config.yaml
num_hidden_layers: 9
hidden_size: 256
n_experts: 48
experts_per_token: 2
d_expert: 224
d_shared_expert: 256
hidden_act: "squared_relu"
moe_layers: [0, 2, 4, 6, 8]
router_score: "sigmoid"
normalize_top_k: true
routed_scale: 1.0
balance_loss: 0.000673
balance_bias: true
init_std_router: 0.0177
lr_router: 0.00143
vocab_size: 32000
norm: "layernorm"
norm_eps: 1e-05
tie_word_embeddings: false
optimizer: "soap_variant"
learning_rate: 0.00667
max_grad_norm: 1.0
batch_tokens: 131072
max_seq_len: 512
train_tokens: 802300000
max_steps: 6122
dataset: "wikipedia_en"
Below are experts of layer 2 (counted from 0) of a mixture-of-experts language model. Rows are named up (a neuron's input weights, with its number), down (a neuron's output weights, with its number) and show model dimensions 128-191. Each number is 500 + 40 x the weight over its row's rms, rounded and kept within 0 to 999. Numbers have three digits each.
Before each expert's rows: a language model's description of what the expert responds to; "gets" lists some tokens that make up at least twice as much of what it gets as of all text. This comes from a sample of Wikipedia text that the model never trained on. Tokens count by the router's weight.

# expert 7
Semicolons and from. Semicolons separating figures in flattened stat tables, plus route prepositions like from, between, along and bullet dots: runs from, 0;, 2;.
gets: ";", " from", " /", " between", " •", ");"
up1:449567551464499479485523465448513435465545418413508516431482551517542522416556500555516543488446450461458543502506401514510535513498517549487488538512404504515534499461512522462478527513497521
down1:445485514619460567472472540471442520487533490475504533545485466478502527536525524493479494545622523516465483537481542451504506490522494483517517533493411555490496588432545571538482509519481532
up2:513535563567556490470521512482460457552464425484597498528514416494529504518496469492511465459422546500588512439503499486530479487510510518446518531528470531499583536533540478533410553530508427
down2:453488427500486525511502470528504569504423535510472488441477521533532479563545549525466447493504427452534493504527535485527548510572448504428463486523541516507432446439494480421498460455529488
up3:482553530477507471476474485545531495513527580517541524511489541544425534490531457485438465513523534455467472436456428518508475546480545540494462516509489531420568464467447566514476475488469509
down3:508454474532526466495485497479484503506414528500566487495458488523520505491516528430533438594530546538518520539522494443512536455497517426519499506516516471535486473497402548476624451567526578
up4:502553458396469544514535552517421584454505495524391500542509439520438534554496448557486496515482418460514499490485500537537582527472543520465463471464528549537504489555506533573524518468517441
down4:531445526535449488467477457548483471485514586459488497483522489515520518532529468488493419519525514543480506489495532515502498481502499470510465566530554433506414417474467507545520479517592459
up5:546509531447508480457465477537511528467398516507507485456452495551507520467436405510468543478554532465485527495441506425510576430511480573550589493535524474545495497407512503514522493482483500
down5:476440496522513488534571540450451509543516487477544464517522480432526510527533538496504528540495413542475545468557455520419408565499509474491455474497491534456446475461489526426457484462524531
up6:498512507501507495552490468531423535541524507533517557493484495476541484467454466535543609479455504528508501511470479480541498484494477551505483408514442514516508463502524458410528464464535541
down6:455460515552532454419513504540461500484501493432505477445496540498430487501449505484581440514482535436515463498508542474522447484556559495508485523499518512514530536515496494461553499445459442
up7:470495451505505487467534510475536439463464563512563461525463438431470548516463457531525486456541439441468429501464487507543500518506564476495441500527473480497530580466582495510498512529541516
down7:547430480495532560494503474539485538513542529492452549431580447473524484452502524523553492507466497566528517446464538533543497497431492458422508420518471402514545475513451493544423478485473434

# expert 30
Pronouns and section markers. Subject pronouns starting clauses and section-heading "==" marks or line breaks after headings, such as he, it, She, ==.
gets: "==", "\n", " he", " it", " He", " It"
up24:538508522405495488451588416499475511453493410525560534466442485471504474534514496539491549487444530466529457533472507520504505496511508506482486473441514512546513483514470447471518539453567506
down24:500501475569451554540553480456477582451475487574488491586537445454443515534491433477471482490505514505453531555509530508515542503429501472515438517547434508435482510445454558456432425507526470
up25:590523516532517507473480481494491505556505466538566444514496549473526540580495588537497559519464473480497406449493480516459512515432434500531470504531491430508487535492475476487420486472494448
down25:484534436449474590527535469541546514498513440516541407553486421429469517436514456483494493520516458411506566531417518486535446540489485450538497444454506499451573435554511420494578515503537544
up26:530460485516514548448547580525515514540491426553497501490491532532492448488452498539538479521520478537472538434482521504531527499458552496569479543495372468537487500410487466494445452514483445
down26:488497530503456513523521526445463520421390517481471416499520510478523469470524417403528581538479502465514489581542500462368472516610436490534492515491504477461532508489521529490529543500510492
up27:505436496459534475507572513563561492455518480477505509486565521439605507500517534526475582458515469536526440526455552463515458424555586478441497506490508530521505481579489526554444591558502474
down27:496528508456509542462428589515444407477553509537535481550552483493457618508521452516421511487554565505526471493577452499573474651476446490512446470534454538481501583455487565493490485524505517
up28:528485531476429493524515493480466617562495490530489525502512442461514424411471435500463470499607511492499517494470491523465459550582519540535550489463512478520450525585545549514568512538470532
down28:487549502508508543479465468489535480562520512464496466502513527532486514507518531505502549495461510507517506514515457489499464456517461544495507574524547464499497445421546511411472511502501482
up29:499511451448546516492561506485510530538527469511541467539504426513535477555459580516544512540510457557525454429574522492472434485564494479429493483428514506411524479425539506541520615501508586
down29:466474539559459537432444474507512565443436450489481517513564468479501528460485463489523514480515407448526497530523513509542534497541507533549474517533405459454459557574480453438466509500453537
up30:542527511460502486466470498489507450522500436562443473484428565444544567515464550488496506486539508534472546491482467483496505498480522450490518509489446476465499480545514545447454411535515472
down30:551513514404474487473496493439404485495494529454436558531525525470482470604533496473481453519515453483501452474491531515483504494479512446484469425488445503464553504428476487562530550475470491

# expert 6
Verb endings and particles. Past-participle suffixes and verb particles or "at" after verbs, such as press-ed, pot-ted, out, up, back, at.
gets: " at", "ed", "d", "y", " out", " up"
up9:531475456458497570501555465542458485514520511482480463514509514446507453521509534504503434574472563542510503397479488500517557570514594503489501504542548478569592617526515463551553559472510464
down9:545468505508508526543524496535429481486506472558449470539506543469493493511517449495479523489450527471513529470503504446471476478479525494488453521581494524476483454484476500484486472437497494
up10:433513542526554517548531503566483479527445542541453482471485424512441472499557582551521474488476475515447413561464477521468515558509491441532525517547541487489529455480483487603565475444526568
down10:412488503558536487536507439457571474546609452430512551518566565527534512507491509466459492577522495501506536477557487490565458453523521531536522549530525503527523496488553521499542531504456467
up11:551484537432499538562513494424522536482532491445504481535528450511515498444430489450469526412443439470533534550452447528533426459488564464418525526484547552457488468495609502497522457502469454
down11:475483475531480434463500395464461499450506522513584426472491372491465428500527440544504447473543489462545500488504486501461525481475558523535471454544474520459509533564461536524510535457503537
up12:532496427485505510488412513431430491486539487502444501519497496437537481450474518456454521570517529578453493461460540529489424459474474436526333550471402495561547486532507506504492467501479549
down12:521455577598519565474503461502452562493544584440506527452451498496482434467587478510464548450476570515546511494523436565511536519573422509466506473544548491524491463521444455527522562517469497
up13:545582585570499480498504544501518517452446464418463564488504498536500488475542430481462470580563510525574496592531425464481524425479525508501539482482543502567536462524501459540477459529435494
down13:498462457515547485441529554535527510501508434483439585500525527530517498536515541562552532534578485488559437475511565421510523433533498472441531479560492471472564450574552495475530510548511539
up14:444511519499527548480440462543404578500494480509499404543500460520543575480631525513492529524499467417449491487441535518464522421465470505544532548501508500487492538499516503514480419527445491
down14:496485560501508451528457449468535468496476475479433488424531508521459516541562467516599549463484484557498533508454535470446508499526565529471480516524522486503484494507486481487421575473494479
up15:444555502489549497565513453514469523537581464532530477435482472518461506477448455490562486565509544574644540533523534482521527500490524436523489592430492506481493447507503538460521496526515509
down15:547403474532457505476535512504539447538535549513497476525586526541529548498611485573539436498492487472483430514554538529472512490498458518406488510494387554526501464471482512483474519517466577

# expert 38
Closing quotes and units. Closing quotation marks after song titles, closing brackets, and unit abbreviations after numbers, such as ", ), km, ft.
gets: "\"", ")", "S", " m", " km", " mi"
up9:531442547532471464478505472405528482537473552469471517505506463478485548560475538437498574545550519560455555468539511483517556450477449501468457541452465536465492498567480558536531488531512455
down9:450491488522513509581494472544524560503511513552482464551537476500489493491482534506513453451531488550485510546492547509527567481470506524534428447550423432451506510469479510480551507507484501
up10:535518493528479520486522552406498484488463506505509493470523505488432414490525462493512496465536468518480469482440517467508535476531570502508473443483528524440501487472479504503471467496443495
down10:506464487480436451431502506452533458543532601441445501518529537499556514526544489485484498460508466495498514451519550398422463489542442537478499502558492486532607481465519510456529511496539529
up11:527411549540469479500496439421464543504507528489455481539410520491457538497500547559533479472512544465501519434467587505534518525454527514548559525524539447488495511504592468543450478524474500
down11:500510536549537555552492484492574474478533533462507485501463586572522534570514500502484493553552559546459510598505478487458442556427449485521584532402472531525512512505429554402501500481497615
up12:464474456548510496467581420515447552544520470464453610542494542537446529474510494473497527480481565561460509452489461461542380452548479513512516461440514547478572465470537507512456543472554374
down12:469582532453457626457461563566447496490468549488530449464495495513572480537491517485470487533476421468552486488540543499494491443572462496480395443524536436505522505477500464536474575512457464
up13:544526514490455566487459484533452424535521480547542480499477523497487534526518511540388497541446534471570414571501512521494566494452513520508562494438514488533588449468521505522501521517490431
down13:464422488495511458643506560525521545461511537510592521561489525521505469530495492482545538558449505545478554502490453477506462509545423555527544519512463500465515491537499486447558505426529519
up14:504485535421489450451529573460503512411495538506457425559482495464453422533432535501524461482511566463482471514466506452423471492484561532534538489468512496486454510560468506525543489511529470
down14:493519520498505536488484564455500551501507538545489513491536553481508489524526530451469538556524526472438472542513502539495586470463503531544475525520454515441608472446502477459439481545600453
up15:384492600489528538542592479570425488472542434468423458496510516464512572452556495464451503533495455491504551521502534485489578490573556561501539444513527387554542529501522448482481458535498456
down15:526472479436580503445487560456513521492488567463480528564502530534544455510491515518462490581510537471500435554443502466490482488432525465487475529484504536501518377535451481509544498509509503

# expert 13
Ordinal suffixes, title words. Ordinal suffixes th/st/nd/rd after numbers, mostly in rank tables, plus capitalized adjectives in titles and names like Red, Best, Black.
gets: "th", "st", "nd", "rd", " Red", " Best"
up0:600534421446517527482490506506523508474556518508453502522514476451507543412540518498503538479500542481475432503520526516495567501502396542511539429508442525508502534486492571493456482567465420
down0:393524441476505526475584504500486446507488481498529560500447486454556533486436456520511487486478522515478424440546500494490469545497544509529414528490537442437556451467616561503489512524530502
up1:451519470490451498569484446498489481506554522580505524469499454505489504463524500448510434489503530575541512522527444444472467485534453580488498548510623586447493478540488527533466477442509492
down1:513575494516475555501532473542561521503487521520508479430562495583483583526501440466515547535480591501585508455487470513489536562527549533463542498499513518509545442396497482504377501492406457
up2:474498527421471513569471461521439482566552529529447550491517523539465557602436598516505533526481524556530488457421497505531560510502509477496435539537535521507454511518522523528595498445494532
down2:525503508518460495466429514520558536488439478501534538394385485524483480433562544468480549515517526487423537454494534519459533529476507533491547450517531487481504471504498516464540548446513520
up3:530572573457568516444480524538473551524523503519497492526511506476421521498505466448569526429477499530490496437436601538496519505516509432490524419507582491520551534573523481492515500602462500
down3:498543561548478451505498522444520522542509507561566565508475540520481473561541552544490502554477453461524488475511540515516467471502513554475500401495474582483470476497515470487439521510475532
up4:472550571488476421397534467453519474519563504504460484489523539403430469450459464498490517546535467484502485567539434492532451558525451459460577546483444528518553476562472490505441534495459540
down4:560549535490480467467474508579480458389475467540514491479541413391492523463458531562466564490487449593505449487474458486564537484471510508450538527563516447517580582540522474494470503516491496
up5:469461487504484526505495449604513476473475573487542482468574536525470463466468444451537560544558428515571589470509470498496496463511545507509493525523529484559456508510581539542553476560534517
down5:565453527513485482509489499491493506509454465502448532381535554516501439485557516493477504399460530555458575526485479499561491512514512499510577466437456524461500548501546494548564479519594567
up6:513507491529534533479458505567475541588519498465463519510495515496523566504539508465505534481513464462544556629481468527531513544490483436503474522486496523507527403435512469537501505548518425
down6:541490585490498496495482586473496539524492469508532542509535517512606494541455483483566546506423551591531560523485536568520509477490457460495460412498489533535474559510501487497470537481460509

# expert 14
Quantities and headings. Quantifiers and numbers before nouns, plus heading markers "===", table scores and dashes, such as two, several, all, 1–3.
gets: "===", " two", " three", " all", " one", "–19"
up8:465529505528438490449424469558533522531531404503503491491495552486403477497483424509451469457523548527515478516501461530498459516514537511526450537476604525489506536490542490507530513436529443
down8:449497516471535489521477453447524466443428427434550428475463479554528621546466557482506597525468533502479526433471562471496465446526467490499566510502429524495470479497557527526452539460455523
up9:462466544507474548525564381479544544463490522448484483555451519501501459482431543475555516459509529558455509450525431578474498543590498503486497511518489473515484451540484512547469516508467487
down9:550529474486450466416534511476498415498550548499483537530527529525550508485544448496434478522559416467496439524457518481531480477572442530514522451484607517415471560463518480465548484498480524
up10:489491580446477516462475512526439475587480497497613511525468464483543486516480477579511499434532504459506455587481534496488550535492513572571511469528449430432468480509486465542542535447571476
down10:557548486522446491490548479485533503563519490556512522499431510441508501462415487484440485518449474535492507469567450558524517458465529490500466496472504452578567467477509419519483380509456460
up11:540476533404442519451508486465527557509488512485570508455467441566551514474482513478375568523499517525516429461436509425470395532400475584480431493544539502499459506541502480446517505465497519
down11:517468511502455528471505532455511545504525496466404502514536558484463542531504463509448518457536564513533518477546517537548449599485550530428463488525526536482513448483478476529509434510446499
up12:456513549504524519477473460456505501509518494471478497473540505436477539530460589476473486519470489552507593464486539499587601487533490556475494456446514526509471469508500583548457524435600520
down12:467559461479508571545473502482523523440501449591552553506446450481530440508451534492541555481516540533516474485425530487550491463540488539518608543541443486502502532513533557481551478530515459
up13:510536558497492517530538517484514512473567524525520419538516503521488446524494472517529469475469477507498514431462491539478623554551512517494517562517447502468523508499446497477550470488502571
down13:435464489495516482547482517469473486512471538439426490485515530456513536449452568484535512515574481498542434447539442519469569436497574429494519498519490528471450490477540431524514418460515443
up14:531484568450488499460513456524525555537442492495531587542423536442512523507510494466487429487465510506562518486540504488508546448494477492469468498458500443535456486568474394474516508544494430
down14:494506465521530561508507528557506535456500457426481488484508494510463479463488522515483568468440523541482481520507458536428489553425547540455447407471432467461461499479491546477459534530497434

# expert 19
Month names in dates. Month names and following day or year numbers in dates, in prose, infoboxes and results tables: March 17, 1999, November 1968.
gets: " May", " January", " March", " September", " August", " October"
up0:497487433513564507450589527555507526510539486439500544448477536539521490504542465472522418496520491573503449493547462508502484490501504469461559553495553553471535503479525538513488491448518496
down0:415503571593445498392541479560491484456497568502501469506513394511424540505471540506555487530546500426545552438481488535465434533510438507477472499459478483509448520542530498500583511560562502
up1:455554568498497494509515492553573397555498559415545546465547416480466472534439557475486609508549459434511473520489447448519512522519493476490507561515532483508534488437494543485463517517511515
down1:546485475479441494487474474464431496480459559531524472526462536456535473503490500493456519476448558593553527498534607522507526463543536529552538537500487587500518529481549571410547482516442536
up2:488481491466535487453494536490478499472577569479458478530485489521456468488469590550564515516464491465451501561500515438476518484511549457520519485608447439517469455412508553531487507578515531
down2:546467528494504514450474515568536548558481528564556590442412470504501570529548592453501469519550511526509506469517495497547501480585506457592484492558550466529525516500454458501431444439495515
up3:494497553530550546527439496476528487419493536504622538530448534472509482440553422491441480559504483533553459508547506492454536474477467490475569522514466481510527501503487496436468543540505515
down3:480560463498418555455431523522529496538565524484458508492559498539486531539488558525555418504509510484469537489533430486570437445503415487477487466511458487409479523496482435538521507543529551
up4:464481528502441539494539528469484444468532488553459422444508490441476434497486494558514470469539471479585549465492465584514524547495489552580470539509525514392469455517442554518488473425485452
down4:447482458519556470561504451484530562495461469524474468483604465505438437538519535442524574442483492536521494475523520442506472445535544434481610539587441501581520425452531485519522472534558348
up5:545504521437503434466490508564484526545511496553530508542574555548473550487487518447496452507418475514496447440501534480487472452449484481426453532522511573506541560497478474495517459501488491
down5:503551533486536444476491490466519511535482506488433503542461533519556399508511542507534480516499463471456454527474513519568512514510524459540575531498492508516471449433498464442466511508559443
up6:510538523489513503484482520547499523465543465461498523476541513588511486535557481552484463490530535477432552490464540524479528524572517501508527504502580518378517478453560475500477459460501476
down6:497531502515473501465518500571489537465403510484527536450567507504466519505455471509438563524460523441485468441472542521521534479497511505413433571507450450523426631464472489494562557528457491

# expert 0
List dash markers. Hyphens and dashes opening bulleted list lines after a line break, plus table pipes and numbered-list markers like 1., 2., and slashes.
gets: "-", "–", " -", "/", "2.", "1."
up0:489560543511455490521521483482513522470421502520469490529503513502572467490473506581487532462456508570491534482474490543498424518562426531463475521456430587426466522502428450514438499471543499
down0:517492431524553505474462467519525510522539477455495513511511507493444519464579517475527532554473541401462409462631545490533617447561519532484539406479521465562462501478446516539483421483511525
up1:459507528556447513470514433477408423525577669521542474450576597522453543507523439467521500561508499522480481557524527441434535511509452530462434536462483524465545498486486476537472502573529513
down1:504514448474493482558445510539493443576499454508403425491425562539484563450500484458467449545467464496454516517409420548477454497531484469490610483554514534495530536530517555479542552481509584
up2:477527551512490460488528465483466562494477484511555453512525531513534496461513523494524521413494504433463578544449509448488505584502449487450514463503483517447396518452471461536448499535513498
down2:489497527564504457535544460522530503510468503554429558524480474518540500540497482534507528485467503565485473532529509505434460539507485462465471439420460572450485499490489496489524487532471544
up3:456515418499425469527532493544469492450522417508542455590497517512575460548472461470476558588480534504459505506571468538498503468515492535527498509502496569511532455429426571489526535435464511
down3:395505494468533489488478446525564527483453547525537514460478499448547462459465465506513507551507527465504498480496502497573515503560465493510498487439523474534511455525554446451489484487590482
up4:570455542423534547490486476527440525593513527586524513558484485481449472472477487571543445467453546445524480511527577561522489474522485470525519515489491491477478410567467459565552521410502412
down4:474524480448511436512540446511489527458509521517466564538529582547471478513593462446509499565479530489491482517427543515512476511483490467479506557506537517497486519479428518471529533507549568
up5:523527536457489526550417451592547470483440513505453467486445465474519429525508390494439482492483458427533520412507476487500530538468482527436429507472508560456530542454512501502548533508519494
down5:538444502482521519469564489509535551488522550492437508477460448465509509513527500485513506484477524445462488600485532554532567512481492476528457456526495566496495475524513457505451516483505477
up6:435470475443535529603502563505470515536500518550567501487484553512517478486472500486493521476528477558505515514527489474476473557565545387465460436532540493455492515502480520511524408477490574
down6:414467493440566503540416485503535526517499508505497473508522535462519529451433538443557477485515456557446473450490454513508441554530549449455454427506541568424514514492531482551537432488547531

# expert 40
Word-final name endings. Final letter pieces ending proper names and taxonomic Latin words, such as a, e, ia, ta, ris, in genus and species lists.
gets: "a", "e", "o", "us", "to", "ta"
up1:492443456531479496502473560498539490522501543462563487492533459444422409532479450528556490585516436481539441490520512566521515509454470473463532535481446552503511494484501458449574545542482487
down1:508518455441524533478454504525453460538519467512502574489543567496570516507501496580479385559423471444583449516502493482443475475499494496517478531468514417508511514613483544523524539527557491
up2:459530484459459533518496504526554511510469485501482464553428459493426502556525423553443490516407521469494466586488488490468554477511524441515505479528469456465517478557534473498497464488440572
down2:536437502488520575509473519439528521488530450510541501492538580490507464498472451408448493534676513551456488470524480460467497460441506548389549525464482523543500545544431442517453445482521561
up3:526618529514594522536567401535514566538471453510432479558439490484527522487459470525505467502470458507498549535500452523561498415509473533505450497501483488520448523470494449555483519532526497
down3:537547502460454437524522510529450493449516524540534518434467539455483552536507464575476467520554405515504513497482500487448499502522482494461488500433587539551544525482517485452514560523504426
up4:472466559430530533512472449408537498516493502521474563482498504470446478494512556496503466458441482535515482482504525478510507502486481532486522526451484533461539452465474451519475453449539510
down4:534463494514543525484500511528524376467520508495545451498467487508536452470519519446464553506494519561477484460445479537493437497428447560492499575522496469421419524480483505516475458550518583
up5:526442456422480520454456549507506481554555498507460530621512471507446522552492462499543471503512437400494469466478487550466501560542483551464511500527515427520509474544543454532535495492452540
down5:492493433450464473520469486475437504477470487435469511502484414524495481514548517511526471530536519524470528535532445586485552483489462556505442506544484504528522484484578485490469446463441483
up6:468527434544535518523521480488487525483483479488541532415542617487472491482527553469474483468434453589609566472510435493529472478441534484505514509506476514468472469476514470544468470468537479
down6:457580486450504459456514516504489538473516545466516487487462438498438517556533481514461576519456532373515563551476434596441593404474437473510424542448535528476525498526454495479550404534465484
up7:500468569525438493479484439532509494493528416540550552442536445518519476560468498525467523468518471603556466513483573519455477483491444472527456502518442488442516505464507505505515539499493488
down7:498479463550615526523568543488484477473529543431552470474566505540506491543499520508450524431464473492533578413505508420581556600498563514517561530482440542507493484466506474474418496501490465

# expert 39
Colons and given names. Colons after infobox or list field labels, and common or foreign first names: Demographics:, Production company:, John, Gheorghe, Michaël.
gets: ":", "):", " John", " Mark", " Michael", " William"
up23:516459534517597511514492471518532492544443495512449536564504540440489489438514483418470529482500497465509553537508483556495516441534473504560473547509505434611461487576515500457485474508469503
down23:472526546466475423524489610524541437477508474510521541440517505467489446533445481467497489458534500498452483453528442517542501471481542541483506497535521516448518532444435520514558471517491450
up24:517449472491575479502523531525417506494515486489560502470446552505408558496555522507513497547488527478558548573505489507482525501531522520542508528460535545477444498544521580611546582544556548
down24:482589477475446570530476448540543515529479561524464509513486434501523488451460528467537472522486499545544481525590513452510544474496498520493517517469376513553465497537496504549481444426407513
up25:574493607510456487490540436540460487489525469514512491517499488548504505409511507550509440461475507443596529521453493485499517490540489493533459515579526546516428500564508527573556495497524528
down25:558475424473517502561512543464494418518433490552477516477531546484453514513478530511514499458557452458463542441513458474519521483536512530530487444544479483404520500467558508459559471500537440
up26:523503544502500518451533469480506516527555494586455545532540474439576518520434482511549489504618484484534508493502603469503447435483461497473399456517448520511522492458518520552506606420508446
down26:512485479518531449479496490512483569485507535441497513530485531523450417532530494521493488499419374433495469547481541538485597483497477453486517491487604533551471462491601531464471448472486468
up27:452438556549450562487512501526542507529444476501498445512525543488539456476552534386533468463470507464476490531436510481496491569517508441518475541449463449469481522551493506505503493532503509
down27:452518502541512452483473627478532531543511479540576514443482531504441437479490511481561523601449483462453574517503483514481447506508592481529496537559522442474462573514489501487546522482536475
up28:539465433442462511511577524465487478501509479508491591462483484456479481539470533487503414492518452415506524421486600399460489497556483525464505574545519541506552560499534503467499544523506502
down28:453481517513511474490454557546510508446559434465586481520479454446477497557477490526523544527529509500558525528533484497508514508518433447545521541540469496506527524469469501463425528460605573
up29:477550492426491555473447451524450508536514502427480501423545531584473524534504552471487533508455509474547460491574435533504478463446531512536487484504526452570497574492463462504448506496474542
down29:390503521487517517476483562497529601517478565447489457470488531442525535514457504546562504541447496448451475517503485476500482520482527469497571466518552509473521585537506516449525472501506376

# expert 46
Possessive apostrophes, noun suffixes. Apostrophes before possessive s after names, plus noun-forming suffixes such as -tion, -ship, -ism, and "own".
gets: "'", "’", " own", "ism", "age", "tion"
up0:490407549492579499538498567521575460549443529516472460467485456440546459429492538524436385470461523477469517477423479507471523512505479483526526514445452398511523565478450395516493535469536446
down0:524473400461522519467547441549462555468535477512552517530521446494457522554521465542563504517532512534613461537537535557547543439536559534471576527576405523457566492540517560535466527477477498
up1:557502516467522493405559500480459502491518553466499508459506455507529422545409493469549454483483561493558542542489484452483568479519517505516469485487437526550557581526528573524559570420532500
down1:507511552517486522452475435507506507501494472509495521492438479473443498510532501507491539547439490504455428557485458494496503533495473470500511463435523490549502541557490496441396465499418448
up2:457477565495495417549456475500455476523520521587480484552550529480477452482545515544473477405534495465490554462501523543423517506443526433568534462558541545504511524437483544483427509488474513
down2:565561458453455504515505475566539471397520498470552497528449500492492537538466511468458545495540523575501464515464518542492474529478490482482536516571525457562505491450591440466464518463494524
up3:441531481505468512505526523517571447431515502433474503522512468518498565492474554524493531435574546467478432490540464442520514561477534509498483520483524504445539563490498542503479492445528471
down3:457495426517460522523496512463460505505436513453522455515483527515518499487449540414507606478564519557554522514466511455467557502457515455514480503469534517459501501506518608439460418475502595
up4:507492486466507542512466459544566509514582520482540525545559530501469449456437561529506497539496494477509541430491498498568439498513489523463540520498522545509491487458558557621556489475442445
down4:523534470544437508484501476496524445545446466440451513477486455429503501553505501511544578402520536553543526485429528539513525500523507445524510558486443455545495502429502513516526451536464475
up5:468505469482538507483487492498536462570586502457560524494480471442471511587498484510517517493494531492528531514510413496497474544538540611497476466468430509508513474463525535558530456503515547
down5:501522557464517465575527574575464532521472487508454478468467564537449523448509476559575519442514476440479471408468530449526445495521558513527515510478476451506432443523506522530562475500532477
up6:440546531437450487473491503512435519556512474502529494503544473494470554461483420541480425522499443429472579510542451584430561447482466513545547473485542457500483526504429491507574451479470473
down6:512541505534537473476578499498521534541543498527489553488493451501456522471498509459485455531459458472496519498493553498505472525508442565497440463545473478534492498492565481534512472612484507

# expert 3
Opening brackets and quotes. Opening parenthesis, quotation mark, slash or bracket starting an aside, often fused with digits: (designated place), "The, (1876–, /fr/.
gets: " (", " \"", "/", "(", " '", " (1"
up23:473530475459606502472506508455473465509507511484496450529425509484474449428493423445492540479552459504476504487478474511452506483524500526491485534599519513460545539506527523573530500565495498
down23:426520455506530556440504409478501527525523507495529552522541541499507508553510541515441509456465475478467480535526534542476536520523488472492536472484497479467431481572516486448472467487563518
up24:506551453493486456522542553533421502499514520535582531542514441551490514461577512489431511513590483500540548481533517536511514492418468464453491512441508492501460568493514468482481532471471523
down24:489482489524492489521535507488446545490511465472468465493454478496570475507460492564526427529459513368516417542465479481477490503476536528559496513530515509472449497564558538507426505484507462
up25:525608430587457527537519521566437499522431512480504461457449464518510489526552483505498486454572556505480491494472522471443441490517483496517483443439452490506419569494590508459517483529500500
down25:480499553500549497485479467407463545559507516517539487505566526542577539545445512471500523471496499563557524529545522474460475457481483509516504519466410582478500539472468469530486492473498457
up26:489498441461458518516461524511492553500502556433567511459525528409475569566484445503574540508505459498530445459500451465519423443545539464453475489537449459503489500481525561526511506497501450
down26:534447454459496482523460546527491537522546518582466592513485498508471564459424487462560476508519562491572457465546561506461449453412533441564532472503538512440551433521501480561529509475467472
up27:498551484578485496546473528384547512486424425537465442514515513477450487457482488536510506521494467453455469474415458533494542540437517555484519460503474459420488491488531530566505488492550498
down27:568510449494473505438508484502522490526566522507404506492554442528489481518476474454507441561518565471501542522469465503494474453563528500501506500501455451502470501528480485459455553523462453
up28:492507439503487540515486472525485569546457553557542481545485479471500551537458505530474495428509459512562495485483443471431468503532530504487496480483443524467490535470537510537518477480479402
down28:494544524466515465442522574534508495503434509481455482525478502490483468435585478394471488483536532471529558490490525478482510492481500540463581516543515495493520508561552440546436550524513466
up29:509520572499561477461469559500529467506453551521526470502432534482510547444521497441489518499504465554529524524537449542549563492536430535529512536462455490485511511539491476494428520467468584
down29:479525447502479517433498504507437469499594476530494539482557476472509496552521509544517539548506517461538456535541494455476447427513526502512522458528465526494464533459548473446517488586451431